Below are experts of layer 10 (counted from 0) of a mixture-of-experts language model. Rows are named router (the router's row for the expert), up (a neuron's input weights, with its number) and show model dimensions 0-255. Each number is 500 + 50 x the weight over its row's rms, rounded and kept within 0 to 999. Numbers have three digits each.
Before each expert's rows: "gets" lists some tokens that make up at least twice as much of what it gets as of all text. This comes from a sample of Wikipedia text that the model never trained on. Tokens count by the router's weight.

# expert 6
gets: "% ", "were ", "had ", "have ", "not ", "has "
router:557504530438553530463507454427514488412500547558560500471511421466522518556483522521518469460554544510489547505562489372523487458455414449508527524537393562521518440485472430575447551484473508539527585511535525383613450480521532459508528530460501479492518420450606496444520507366504516454458586566467452600494454582548556522489429535552565440522533466483463487522436441495499438443479485535581515437520554537441550585487545490453475488588495465478528475544548420517574517441480560570434485540497459460527509492594480510379588520470526447425512490472546516447475525487554545536473516564463457612483462462532578430578450465464431482488468541460507452526485627503480487434537600420484517486448471460521540364557464434472525575463513569518642440511447557536526551579515542
up0:515497493500551500514500500483480491497495474500519523485522449661513493406475507471461475526503396534477505487403436513509509514545464525509500509626497504589518466507603496536440470500479500513546617473443507444519504561425487494508482503474492493483616668494487467654538502509481490495445500599501495476585343737532571531506494522427479490630539489350481499515641472504500498500485443444481497471453503680496503494524381501490509489412461507504359501539508503502499412531536456506475453506500465488461473521510500507544496455436510595617507494563597506499501417553553457507480442600504414497498459475470497499488493513465462504501507449487502519489522484501452483494441490411585518487507488466500503519535490494516505496511454449569503500525518499499495491564518470
up1:442488579341490518497536500482513500497486509498497521468498492502568456497488502504525510411500525501420487406502566488500503494465310423498411495478483396618498516419350601456517525532492505475541502552499500649559537497536457508504514560451491493505508479475446496707499494496508499503500501523519492501510485555499502494573534535448490586435494455502507492501503498521520500499500508526459491498479500519523494499547460485500500514533485428533578487576451515549464570578511388545475498492493459485507530485499458424528507404504617495500378501504476470473509512531475507508471504444490506515505492452521508501550496394520500529511429500415538486496666535501500717402519505546441500587532501572536508493454482483525511252495508512504498499499504481522523506528495453
up2:579458512501541587437496491627499483494461503456485529510438449500500428461532501503569490485393501477453527496433391559533500541568496502530483499483467535521501502493531566545474424504480433567516540493511502434483523472530508456511341505596502501501508505382529503519485550544495481507433499560442372500510521495466580522498498611432496519546643506500524476501508492576513501450435496469488502439643472550500494512513442516440484509500488498488383516464467526537445498503499506574427535510502522409493498531499505544402546547574467526494417501481498499558555405597539490529493514528592459500413580454395500481563488516500495502431514585504473511466519518637492402505499500507509517499273535460502599508533398535483511511490545502559484517463463520472486494313528435

# expert 42
gets: ". ", "'", "one ", "an ", "N", "United "
router:542472563433539507561423443442557478498466534475525494497518426450505502583406554530438497444494529574400532491596466413488519476505452377544635425564460524448468446481496452494449518547415501509493565525532453501543483497534561457588488485585591408407569434418499553507510511476513460496529488578429528540456478589477599560499444501457539460503576567485471479635470437498505487506493487596551551522512500570385531520447521547485461507510503476453566456556598484543542535504485479607443565600498459531497545473531509539475552503435491454441554419436534535444447554494596541579435471481520471545469526472590457464517559493477497413595473577406459474567467502430497459510578523509530500465443405480531521468455494497468489487463463547500508510529438544521372532526588471
up0:484360618488562495520540505483289497509497488451505535471522509417545486497525528494601481507396563428512605552493546522438415516502513450550357501436493487496448499548538500497449601533500468502452455482501461506485529493510550489522600525507532477487524520482498336498515483501525500541479526490542501497636402500526506495471500484501482564509497509499502501619519382488500491508499479520478512551507498516480459487470466524468499546539538596508385399376403423452562534521501534483503506516487442444442491474483446640520527527569632457498418534469509499517463447504506469450428498503516400501415491505509510498487523569513515386476526511425539504487483496492438506518635500502499501499511507488502531504555506399519499516314523480478549489512594416492525498470521500
up1:323549505462482487514498490456512564447504484511460549497480514499498516492490543498502501496442576511520503423528487540487521449514535645572500518510501479470487657543542426501464533447514501561499666427495468487458514475551508675503373487554558427476511519506498449481543487471498502508501520502492510528488506511498504564537540350508418548577456520509482501518497535371521509497462431485501488555477449450493552529545500371520518513560501493641490380511500500535504477496501467451504525570521563469596429451395568518428498516423512518487500494489495472374701504495462494443495490480486467499504512592500506493492539422496452504514494403479485613544454521514496473458536509502423503500440495516493484450430499465476601525489504491499501503487578584485449500631570533
up2:603463533478512576491510566356561532504468518477585518488588508498441492479507509511510546553466493531470500504501501443727449409462527466509553548488457598510486542492636463581551511512532550529491499498512531513442523506480584479501471441500504495492503498383483553365522476503509501479431537534423510356556499500501498529485521485505459512503542482467480470452468485515498397502486523519480574500575514357501486474457492522475461495447517500498554523631334571497503583516479611438511621500518467481523526492531370451360602523553507517502501520506522440536500517549461472500494483517504477491485550480502505457500555474402501495502521519499514491512539580411453498551535429510501510520537610462495493500523442481491500510490501459479499500615479517489464445362595410

# expert 32
gets: "'", "ch", "el", "z", "f", "y"
router:524498619432549537523473446394519562549399498459540546481576431479500438580491558507516414427516506535417528500563541439496467483500450480610555434557480591558463411494458448560472562606513505491599499553473400485515448388512500474536500486519529439470577470464537532506544477506482588481440492564409463476504528506490525586421476503531610485561490476490447447522442474511577471474448418526554538528507526602487480560496522514517463526558508461441605427549569487547494529476569489495505576526405496530556570460588496529498482464537498472407459374459496562398481535535523586576532465511447445593510535499523500427426530442496463481617488597523424474562483488535573468483508519428567563512464464454530515452455520513475511490492492575519545445545466598507428523488564445
up0:500493507490543495479514559511479514518452499626570499487533397560502520508508500487496496505492507646496611580398498508485492379506448510494518532512500589497497472460512499510516522442450603504527518501513506494500408431593490462530379522542496490621619500470496445458507533379501493496484496482429504574512285493490414587347451495505465500474510423431535503501506503411494504500499498621476564515404421520438488535528460507524516501451513484469477506502510558466496484531418628556500548492512408506468493530409527430439502501450491504469497540531502497476463510507492625500501376551452539518500495481474523521505537498422469417387401489502445616577510525486504538495515514512493484417559507497497546591498499510463576504499501407496484504520500436504509471564612527
up1:492484551468350510495453485454557541484502508568549473517548608490507426446487506515519557499536507493500555515498504499497491474524494461504514507549501453500483496417493467519467499488474627524380531510522439496488525614536485569617472502499511436427453497559526500499406503490512526406579508510510500493501466498508500500599531519545588498471572504450465453477547541508550492492390496506478503446435577581531501443379419421506513596458492599656394490556504510501489503625638498501511501501523487360510452476495480496534528491529455571476498506509458517537415504533482635484498491450471370547493587455624402454519601502493503506516514502503511520528493498505463514504511489479511464507498538455477506497551462493501522503320369489511541501437436493514385531479604508
up2:466527498418518511526484291481507463735504493472494508352455491410493402520564461458677550409528516501422534494515501423456488459450466633548541507572499393625502423502453447448471386502477501518495497502458488496515517492516645523489484495481556496511505514517500436510501465373515497527538509499536449503511499511500529507460470528483468520500511513545473589498465547496542439494412560525472515504508501486482494502497534622511454494612536501485688421506510420465511640498490584534429513599373462572446494446500428505546510449470551509518541455497551510535543498502497530407502481476533508500519480474466496497495530572508488472513529551505499497504467494501498510496494503477503499499573490497584501482507495485440421553509503508529493499496481505547506453500482489

# expert 15
gets: "the ", "of ", "and ", "his ", "their ", "with "
router:511419524474522517565405482440542469480469491492526518437548440484530451571448531488554510408492604545414547513489520512501485457474430472520527465575439532500450362472496451574460523565402521480561562542586430447615500485552575513508581515569529480435525470465561490457513513494540539476565603553465437612487445574544519549450451471583567481571573468425420454549436469513549434428488466581513535562547553558502495557433497484476510432533421465438563412589550523532538488511524604527455550561478448513579496465530463544461552525510560433423582453465496500487471564475477538550448472560420463585450442517546576455611526503438451487515447576461458421489551572456494461504473561443524534511414428406546488494468494503463559562497529529515541454573526483478477552509494557
up0:544467455480541503547473377517506516428449522495512427528513487430533377525395509529416493513578515495494613557494470497495493500498514507463509540658454643500542497393459465461558499479496501447474520493501539494555424411500549512499494496397569485511500417502500583493499588479515609377498519512469502458562513610553441535435425527520489468410496318499484521500575534465501503470500484527451491547529461542479514520479485493443375496560430557366531509413549533482489465455552438498570535532474374498492518401501469628472533572532466444494492502504493470553519610557522501593505509504570500579498504543474500471538474479476494511539494481448504466582436449469488503449535500472560540638491502427490557491524461535503516560461614515540494488513506502498471413504499488
up1:510481456406485449474565497560525499498514498501448506368473504551495518468483542501480398527501426394496466473500504524504388479464521504502484467516503504437501364448467429500518514482512502502533533496519543526525496533609467554506496549493481516508511517503503500519500492345503565533515502581578421548497523538502495518492581533462437508498434503523447501525494474499614520482526492517498515485503475500492507476376490481473505439501526537434593458504561514516469493481608354532466528513518387499506495501570549519454455485505534498551414494414500650475645549490522500634470533531490512535512570476501501390535587354598480491481474545477567454502482503485608592495457646485501494523453429489487491499581499498489476497516511465497525501557548626499473290538500460
up2:484417630454503509533490418494552494458499493592437514543541449482490480518511499512514560561513499414486484483521608435451526471583381502375408503450499498428440502504429568470580505548508511383443473544569490493519532500494494495605577548465505515499522551577498522492504424524476570542532612573501476459555499499407502628390580496492532482464608502500495447480466475662497346539500494461463512497480451601500489563516500513493499494512495499401373505518364508489505617496511544502528499470491549469531282467428509496508497567487516525502462489500494496539519497484503440473505503493505476540490497447514510482488506529435501494511505535489426466489508494454500462473522496544420611550500440492630405503492485497496506519517540576507517555581488533540499485418500499

# expert 45
gets: "| ", ": ", "(", "; ", "\"", "6"
router:566484512421603485576408400469518486476408599519516581476458500509593467572535550565496485449495542593498532536574450489511521462477390502561585490551406505563441461415487458559498559544469529452546590515512491432544543469530562500523498482557520465488563415423541512524578452452532510464514487515481509490433466531569519553454388460525517447588530417425459466601513525540517461446483474515538532568550491524434428503449502532452503508470448522568547494544545494480561523463514521499438547597441465490560521487533484544433494525473495497424570420461546543463454574553548573521382440589436474523466431469503571476500558465516451462553448467473499469525529633471538437519441548408576540522444450424591530487542449492455617457464516550547501395488490543536494508593563502
up0:469539406460585362537364595490487502419500536500452580493475537503612497494503502496497427469554510500500541522505544499506502520530318507574610568395509508503511504499514504504512475487484338451518503511475513474455523523517497501584432489522481484507500431496499456500531503531512511524498434497551510500521548520495562497541455501537503494500565565517522405495486500521460498498464371498576486571572493484359508508480536396445533458500592457498489457593498501516432488462493554594490546527472493492507401500495498578380544504482488498498554491502507496590500500555592585493507500493640489500497619403528403500498507392470453497545427500458495500498439510585490523493495498448489603489535420536504501490486484475492496523418386528575500552560546580512509481502630398
up1:509489524373494500581513496620498578500505490559504493471502522461600459411498536554517487456511504523470501499486431483513511526497631488476567496529493511580478498510498481567503525462549501500520512487588414572503402500474391422596506525499502365621623538494504601512490500476497504499508565618543496511479500491552469618510494464415493567600499464597429555500470511490516485404514401519501469476656499496491491499338503499607472455554488496495510498499512502516495509488500525497503511489502494479507523502510500495500496557595506506497484583503498502496499497382455500511496428523509471518506512500511506392500494501523471488473400549525484460457503487500500340489501496501485503500513611491598377499525287474485460498462510518561544505488501549511497510339480510
up2:495497553462466499463560499390603416491506513491457490455594489494450463460490503513502492518492500478507498570493491498502506523501483443472500473551471497497472408592457559510405496413545532518484546469547464465471500495524464502501503530531460366501529471400609617501498523511497632577428500557444499488569480551486498500473502469500536496555473617517447495575437484546502503449491557523651505504492499500474501520492489537511487436519675498499568497500551306544543491499485503505355498490540486479450493495507520581482507543491568500463524501501526503487434478500548487572494503501499498504471688551545492545520519529432501513441524608508479499457471473553498508523480460432487505494430275501662541501457499382495446505499500499478483504498520498583390498493496496

# expert 49
gets: "was ", "he ", "is ", "He ", "were ", "it "
router:540443523454581520588497468423522532461434531500558551482511431463559425525423512536510462442534544569435607572508475449561426475474478459496582529539455509534455501478416496527477603513481518513560594561548430446632446495548566497479527433544491448427535469471577524524513472526502497420561493535445464562473444534594486542443465463502524543565515411494438460537418472506555462425521519487527552524533589482478548537478487495470491438573461455469573427595565470463551551482533510534481539545454453517504531460564471534424539525498530469486545431477554530373486502498514497493450463477472455653368422558565588452580489410414514479572462503498502422504570516438501505459491552467517489521471461429613567436477422463453556545510545591509560482559500590585479486542538492
up0:547514464501550418458458491566500472499477502500425455483503500491536445514554568504537485506516615502496507576518512531500473504492440525500499500447470544499509495505454521508482529494504516504489482591500494538474482390507515533487513502502640431539562458500490426344509488504505474473476457500415326585349579497498586500519493500510569509502706442486504418611501499520505495443494449468479500501550497531503424531497493490525498508506511493500482537478558500521506490501605485565489500517543541517540540384461499502506504550535502489472560500461491427493457495566597556447463504516489483547449479506456458496548490496485516424483508621425515498502466520442526499498463485522546624598186383461500512468480401478502498499501484559516508429501512450534534458500483485
up1:566511564522520541533499407500484512536513485498504474500521408526497496605485521608503504500508430512461457408513480505456454390495569477567539475657479585501436517435466501473473392530578500462578462497579569430496416524542516507565423500358539518489527469295554554454485590494532558595554581506501499498493478434512570553495465412521506477645488538500492504499585494486535496532471509502503514477523448490511456500489427576510505456487505499497463562467494556492481475492498586480613564468436526503485503518515470490344502482496511413489669374484492479564501508556500504599522520481509465513474546523487518422492513442476499501464404505461444541543477494446473450495502517518476483510507495516459690496540501454504495428444500565523553485456506501519465578472499482
up2:594611506585507504482500516660502511523476464497537525512500495514496522442482505488504430568501757475436431514436587487545495596543493573532693506502498498523484503500493369513507492565509484416597506504482404588500498499559497523501457484426433499443431556468457554503490504406477452502488519535433497477501387487499512510491616500495529463464515500500448509515478474398508499603497460479598507503558414495457472499598419505500491505521509494504469488498628493496514470495497476483497538503513501493507477536502517496536499499498478507494499500489491488579517490502480487524498495493477481539538535397495517485461502521497425503655484510538498432552497492524426503477468493548549423538510501513530432499264514493503514442482552469558619379466495491489499442487496502

# expert 41
gets: "| ", "; ", " ", "0 ", ". ", "−"
router:525466571454628487511505468481510529451438572456465555470556495454533457515426542598519462475612519544466495472536436458497467379450449479472489516553397519631428449372400499513452558523468548496536538511541491475615461462544557496512517452473553455483583412474565549516501506409549587498520526500454434556519459544553568491464443438505521475481533463505451478601505482508601434491474522528528514456584530479493528494463480522407516416598452527506550457529544533553547487451582553510487559501434489472541509435534541550469492506561532474457499428495551521458465576575467502496446438528449426553517469518601628361550531406456453448496404579498533479478511524436474477474485551471536497545461509435573537484478384493472517515402514591554527455531513555507432528560546508
up0:497497497515496749499491503542430586520494495497500479462518499481496507493497446521502510515487533498455502500375588583483452471499501451464519455505527498557522497496509500472560449499569477496494501501473500554513510500510560500504513526573495502520514488518547414392448502499502509392554555451472527531493499507491495501441556493456497499602462500467500503356487478502498499466520499497543382506494562511502525518494514344505464500527557500498497479504524499500282504576485501527460511543475500500534505472545499471438603448522496416448368501500505493457551517478393554487497456617500487482501489497595479541441453490500438501519604366500446500497500529491636516496416597327496488460506456484538551458473614509495581524527475486502496565506419525645494607500497500
up1:509487500521529497422499491409506486398500595513509501484515384506459489482494503508515426494495517502505504473469520498511442552489500498497310513496498500519435543538497511496401499500489479461501500501449499514521522501422494499483493447538520501504570511501497509530470441497548400502568493503497506528537418514565487497498410521517471575501577601653499496548549516489537294497462466509443439502518493504503573499501500492503500562575531515449495557483459498501514498416525547507492814455536565492556441485516502515532508504441670507560502503493521506500479580423590500494422494556502492511487531479509615502446499546499509466529339514479502509414489497457453495515512489515485490599498541448512500470361496448516491556507503576587531475500499412501463499499577500
up2:497495491335600497539499458486498491502498498467444476499506459483497498534295501484485270534624512519463509499491354470537493451508493498500511469521518532499440507548395495502506513500500500505467505524485499544415514509493435501531480499570588483502533332515536578525486493526513451499539500496501498531496476498557504516552499391539506518572471478455441500543501505514493470516529497505479500458557505502539530500461529516405500503516509585521554498502498466501565522370508498502510499501530647502428504503501501487513493502427583492499492516519574650339479501472502502498491516461513491501507500502495512422484502448478429478595533498389430511526587470487438480532514549493448520510440514492541503489424560503418498403330490504502499515469499495501486379594645498

# expert 35
gets: "| ", "Al", "1 ", "1", "/ ", "0 "
router:568463600517575487533492427430541528498465593415491555438583526416535468615459526547490476482536513524442535488540455457593426512425484495548528473514448504643485475468429437506443580491515504468527477508547447479553546429532509440467473459524631427455582412476529549551534544473547495524484501544474436552516432504562499610454444399521604456602544411474477491535511499510574475442529469556490589605559511474471498522466538501456527526534428494446510477512517532507532483475563613549525550555520493541481536474518453525470533520472551439498562403461544509461447526545539605536459430468527463529460504541547545391486569461466462455583421512407495447518495495477475412495477545476503486550453483479527587460517430431370516555413432538531484410503456531496435444529570456
up0:486561551482506505501370511366506505552560516375492492398513500483492537520496518515480503484478461537477502500511510500650378500500519499501536464466518493478500495537515477499442501500506499501604475537468478441518548568428515360504453469467498499521559499541688513563500460515518482500525638503506396507496501484501535472419473647500651478539554504505506499441499505500486502506512464415491453492489521462458444513498500507482428500499635487568604496619470573594513478502526436611510488422603487571539554499474511460376592570411515543483473424344531499502538503518492606477509380432509544566447534608501504502461498478499487509507481571431509446557481513497485491491503532501469497452423520560521501500508477430496497516482492504503538482466460505498427548536471486
up1:460492513515497541592574477500497592507503494511527483409526498505451497509478518540500544501542609451493582523523502379476380509563501508526493495588507542498431495378406496499511491490455495577499503502489465502533471578445613500500475484518496480425635464550500459448499543497586530497478499524499436657518500486500483488480370456487523477526497501494467539495662507531512501502487507541485386448508442556434477511435385512486455506500487513483472609499513503521498491500507501608569479425462533518505477537582530479487510502390504505488610496498504512515500468490511338503494500490462516504498482498457500485506450528455473499500308509497507503392498382481545504503458506495530489530551484428512523498456450646322607655535520503473530523503506512504503546554497506
up2:541336546523496533431507451473510478504417619593458534496429491580491430506542502505507570508426500499510509491520522472476441515556507513495456421628501507489457433480486529497507455468407461533496506661495493519546504371388385440502499504468500510491492560514513514504598502534461508525494554477512501516570391495504490620511498512373517474514490523484504470502549493422501468495427546590440573418491466614500431506494510499566565517492503486497503511410586460515517627515467463563493477489485537513484513551488498601484497510508490533466503490496493558504435497489444633692518465525499386502476505391484421544497482504559545455498532511531493495497516471501503462595643443429538500465498466496495489526380449453505493514590499520480500501615494504491486485429481529

# expert 47
gets: "| ", "the ", "Democratic ", "United ", "Party ", "Republican "
router:578444537464621537526475504451507539477485556464528515432593503421541512567464569566537429441558586525474503548468459444494519434440493459480514549540378554547428402424478484524423538481426515485505541472628515417606531460583537467494489511510560451513596426461517465494571533449545564485467522585444464566436478525603522569479436475490496493518542408504487498541454444572606436443478472479481536512518554500500461489402488511500391407546459490516558443569510539524559491446562578524461506604450436559582494498493479542495514505501503469508521447415590525498486491503506460549440455519501453508467490589522529483557591499460430366547444527449518430509569556424484431519538576473548486614464449474521534459493449426441520462463441520507540518525420523516420479499574500
up0:481503473543495469481503417480589495471505524499350503449495502365529436645481502423341498503683544495482463501564484362517544580500499565472505546445466497549586540601503500500457460484475495495472494503509592494484505500503479540506537520537503464508564488517496447517518497498492466499490512510500532517486513604453504545505437467673535512493556523497471521560459480574568508287508408498479513459512605512448506506411500469404481571498505502499572500525494517571486527373451440499501517412485475473500497554406555582438504578492524493490496500434602497475511589500531464487495453578507541515521516482586571454467521502512498521438491508450363506564509527436482497495518512551514499500401530507504462495498467490482498493548498499496529502500499424508519606616535536
up1:513520533500498555494491493498521418498505427475726467505497570520574386563468500496592510543522518494395496458491458478473508646471512414462502500484457500487498522461434494502502461504498505463427482490526500502650535516431513490494508457334609479454441469535487496343529598499465510522549498515501497509496473569419511454494504572508510497412603471477454490505487496499500513501563500452531659488525470539503548439491507509515520412574521511516476417535482507470504506463497497508546502504491502513547530505520384501518563572563505323513515502497613501513452628505500486576492526495447425511433502535561457494519494484523572410450499528538576380500534453495470528506502575512495494661502499505506426439471568447528516504488515510509504516440494499553503495457503594
up2:576563488502487460472511460514512609575536505492502472508467466516491503429498492521573496450499492516497499500535500510510499500558501502477516634400519494481516473527477480363374496529416464441502476462572503444497500483500440500498622537617502537498492487558498461581511606499526490588423494448491477505498473514501530510479412504527495506502503507500483520507474497460521508452501489489518533489482500483416562529424509524547504474508622502432507307568504494513500514524486423508473528474520503340623447496572533648500461503491511523509382512488599534507657409509497491469538458351479498525502516504436568628489482479549507388508504475500509596491488503551504580326600521501544498489450602535498491508475452435504494503483513442501542498495503508499474379500516472

# expert 40
gets: "a ", "an ", "A ", "first ", "one ", "two "
router:527439538425562524542396477496513527431523574482516565497501474488561463510442518539576434440632519561461541524553461508442462425445487442521533445527484596451499450402450511506495514502481541504502564596576524461598482478506515435563535526539500452422503433455530490520537538434556535480511584599460504581507484535501629572466468475515560422540493459511473441565479464488577426459433442506500490557600561510417553541495516479478500447510520444451564422516576479489593532465544518586402526542418479474429552520540454596451553492442548427482548473446502508533491494546558597535429494564506457562408536491603545422567549500447462475564433563462480466567518574459549460382485564403509518505440453474543548423511457474453485506432549484531536439504490538551491538547519422
up0:524487542518450499501503454503450492496500411537353523485525509492376482490480500498504485521499504501686591494507647496487524488503503462497457483500500487502499495590502471515544490481488498514499333502536503532534541500456513523438566493500456305495491440482501538479511517363496502441513506501526500513457508358506642499546513500477631493516462511466473527417427460504515455459498544615495455482556635507542497512463489504602491501498500458507496484536555496503491503329464507503508540561502519549510493533513500471489498493501507498510493500408430510489434499506526498453511508625501482495541609566522492443544475460528410502674461498511509403531532560511473424452495631533570507499497422583478524500439496524437502446413499515571502522521493471524501488558483431
up1:514562502504492452506500509492502573579501587502479586540499459514500485512696499489499544515492502505493486489613510500500452464482458519520429525453503327499509520533400463457447492497499494498492500478517522506477528592449484532484476453497497570502502440490493476523545573505470504515496513574454477468495542503501469529483428498619289503500506466504475476628488583517525387501495495493525541487469520514458516507502590490515493585457499549646499657501469431495496517527498417533520504477507604461501459457482495493502453515501508502318513502474514592511320480499518599468285457494472477463509499507439500491502499512513575457528494445533517495492536572470497482536503554501496495487584498482600432499470502520449508428571547500430506479505533476511488474583421473
up2:499514564515501592470543496481504502475502426500623503505494508510704566448495498489501503500545559481506511498400605497497502491524498494556518521594500506499503485504457473469532496610378486498499494574490491512513499502542491618504474500479484512426448474475531490476534500442485508510496481467511496498546496503492643454567309497496563357504483504387444664526441499574499521446521449500524494464518579518472466697508489496520487504498490459481505449494521496498511604569479498503461505525508490464497352368529528502513504581463521507486572447505516538504510491496503499560493494464505498506607503528493493503501511500340487500461500517502425525504434523497637446504539504515586513500457514490518487506465508502386548487512456493499494499494303465497502504580495501

# expert 0
gets: "and ", "of ", "water ", "ing ", "or ", "ic "
router:504483542448511532526476476505602510483475539545548546472515428481532492507451480565510437386551605572450591541502474449461477477451459460491501459534456597551444455479482460567474533555482521514564561611587477394529453466565554491509573558546536475433535408485621473451551509409583567456547587528427419574424448540541547535437474473557541445541544465436455489512423432525512401478411470572540517534553524475461509566476488455472503402618486450406505471572575462518518570450536523557411526545430445529554562474519472598458545555499521481474598488452500531486481570483518518509512457560477505607430495531537537446548533440461477456517481529465435453558518568434549476426462575441501549557468422440532528472438446445471585562502545511587524487475472506505476517506515451
up0:524509500504499552595481500506495534503497508495354584563502512510510526642486501462393497519501370419507358502503505515498499510579406422483511507502490502496508506506495396497512509495441501497499486508416582550380451486496531492598499502485504484612486499486454560503438547520564500280499528468460498532410517465498532502496508411478572450499350464502454552582510498496486558495580495487527498514502576485495583505443499484500497501332500502613511549499463540493479484500483495574486502480492558636401465566476480478499520505499511544486516500448503516488511580468513497520498432499490493530506532500500594608518543457429495493421496500411478484464534432614497535529419504499398644436452485505502514560498474501508531503489457498467536593569452500501418534541512534
up1:485501498488508483520503469557500517494505495414517497569498499557512500452558500369522570507498589509550518500535506507496506501504500567492591484529512506468450535484442502483565502521509493508425592597491500432452496446495501500488460521451487531519487499542450513468536397441513508497500405476537500493498502403573576491485588479478482504491490502702516489487455561655540489301376451500609492564486500504506501510474532505507512455420488518515550415480490403503542578386502432490482557498500470477504330258516540492520389498512544498463499497501495487504499493454520483497497488469496501442425529522527542478472491507522576529639434535509501504467481568446526444505512476493538516539390441409462602499506502549506501500500514609509522498479467501590411506496506497
up2:533572470503500455481635492516588471526499538507489500573500549478460496539508498416472552485489558501491475524513554482504493501333504505504618473504479534475512543494425419566488501513421469388504518539511509495504499557463472554510500508365555498471502467513509516547501480482502501497451640395539507369504524451501418497479493492495495489505498512501488500474500530471449536528510499502492509500515607573504508543448493500363512501481351561501531631476544463499443500498498469488509341503501527358601491532493498446513524513550502550496475485499491498493452439515491498505594416494482530561514341488343523502499482567522561501504493495495501498487508496477538511488536499501586460501501552517501476506377402504502573471488586414639537482480497429504607563656442521

# expert 56
gets: "to ", "was ", "and ", "is ", "not ", "he "
router:496397517456560495583434443441524551417490503538555499404528393440549474540459491589533445487541506531453504477548459429576433428465475403496516523525423524555442471447459484544490516525529545472525579574487459387559441493542531422511516440563537479496516364493566507473548468481503568406469540565433502522525462536569509580458506500497584506607573440519463422529470511517480474407463449488582549563501588525465573481455560441466477425593446468462516461566521446518505511487564548568492524584468446502469542506551465492437539546484519439488528484504546562431491498553592595548461473459468467608442529564547572490482514452445452498545473521503488452530498547455529493531457524384531515519521410478523587443463422433466510536453510588525566435476418592581487531603532470
up0:499471498500481485641480503564495474499501592410467477483497484462468500620513499488582497625484520498471498598500511496447504492527491577500524482492499553348499571477479453648586484510494563497500525497497501514531502493512504548524502450496473480466527446549472461501496483499671519507500501499494521496498628493500487495438474543573420506500587498502507505572399501500492512497499453497523504498498612481558543489463652504460478475493493458416546510519379519438524535502481481508528497616502512609516508503504501511408514506471516412469502491500474575497516526162503548414504466495500501502515525367496497488571499541421481505511507503478372503473519542501450487487494571511517537520510510488496513500488466497518510526552477500496479498513361524557492499418524527
up1:501504493401512509353607497463512502500486634467322540498571434355491483500463502537556433533502499512584511440573504503317498506452482522527523486496501497487500488468496510446508496459493511494508534567499510309535505482425646515501623539474590499468361500486493565533518514500498491586527514450471494499496500553444501506506617502541490507458477394501519494530523491304502503679501498499507501431568428540501478501571482524493487496511497481543464506505487502515492490477510564508478467497556541316514520497520500495562559480498505500497481510504567491482476499515527490541500501556504477520415484499466562506499583485501440501545456426528536463491449461397464498401525547585535504448502376489501476497465500510525517498500507459478447505466526500499544497503498477
up2:418519509531497514481491504501499433501497470499630404492468498534507498358491500498497524397478503545478543508522499501650494416359517506500502490520502491502477506436576509550545546531517579516471569509548446500519511492528501490454507500510510539444497399488798446468506499469468508501536472448500492457474507499487492574441498499501472502545542643487484500550538495505501487504496504491460499510499368471486382485591498493507501481451536502483483494500512496617502495524573568415442472436487483448505614500445488492421449503504526527515501500498491499500478626662500481511545488516530646533547500598374499485502417466509497534513496501469501501492506494466609390418493511520490492524498500489435498500509539518467513370503581581517441508500509521380510485499505481

# expert 33
gets: "| ", "|", "0 ", "2 ", "1 ", " "
router:568475573554579483490467438461518513535408542399529540427510455465556431546466581536510458426612578557528491576498440454522458482478450475489593505556421487493457483420415451511477603531488534460519505492531484439579480477505572523496478499556529486520521449437580500513544539410545502463489523511426462523509483537562493548463458379484576520587536453494471411629429422513624471400494423491569551492612562471413481524519497503470433444549444503472500454590533518515533494443549552518450477527484463542559470533512506552426521494554507526430544417436536520486492629505489528485436437504482445535428484508494607488575515484483459403529480597503522487512482579473567474573487527490603542566465502426531563436504479454429574514498506566540528418522483608532480530558514545
up0:497484442519502496500509510494530378498502499521538450488492508486606529513516487509589502425500563596496567551454578448496492364489506490458509557474501508506518507486536516527495686492429432384471486498558504476604501524492452515503502507477476507533506497445395480489519496493541504495521500496524506500484470491500528500499515507502494490453498436501494484502500472512509487482483496606529421543507522519526610547481468485551361506638490569424503484498496575498532519516484500503430513539510404483497501503516559512402498404536492503416504490494499502533529532502443618563345532526502500500499560543329490475678524533449379501458532635489505409476499509397510548504500501502438497553374485368494556503496473477555496470585480494513610499556529470507499498500342482
up1:502464465500629502464479513499573502513419569683500495554488507637420453501490537599495495490508536408594499453409508423505504546519455472509421632500349544462498502506605470517516470499427518500520505543509516512496506399510635511488494537605493514366504497505443457497642499499482498496403517518392489502488540504536505507498498513499498521504610528493398501496413535501495491445502532503469489502527502513507400508485543511516508442492534491521496517483607447404511528499496505484504484590465455508549529505502493485492460517515479514504450506486500491492557499427468430561502515504494375503498383502511483497550369475499446547537475424468463411541403520470499500494486497496470439482626488530500379505571419521480543523534498595500480513499424572592549412476494431
up2:499524392498508542497470480519566483382510492515503506445467433488548489498533547551359428511499467501526535667520512512499504459549431491502527555630495513517519533551515478485506434488490519487499504596461505471522526515575486503505512488496501451521603507492609455559608493504478496326406496452470511481500498506449499500551502445497507496497459472481498506501408500505471482488459438486502500514517513488407526507500533333451613485509581478500506414503397489499490497501506533531510522533450510357473479314573493527531523501401497550540493506441502513474549549505702503503499515498496506471513502507502606500486505478635455503511503546500491535527530385467598525497500519480618489533479490527484489429471545575500490493506557523526704527499491510442512499503481498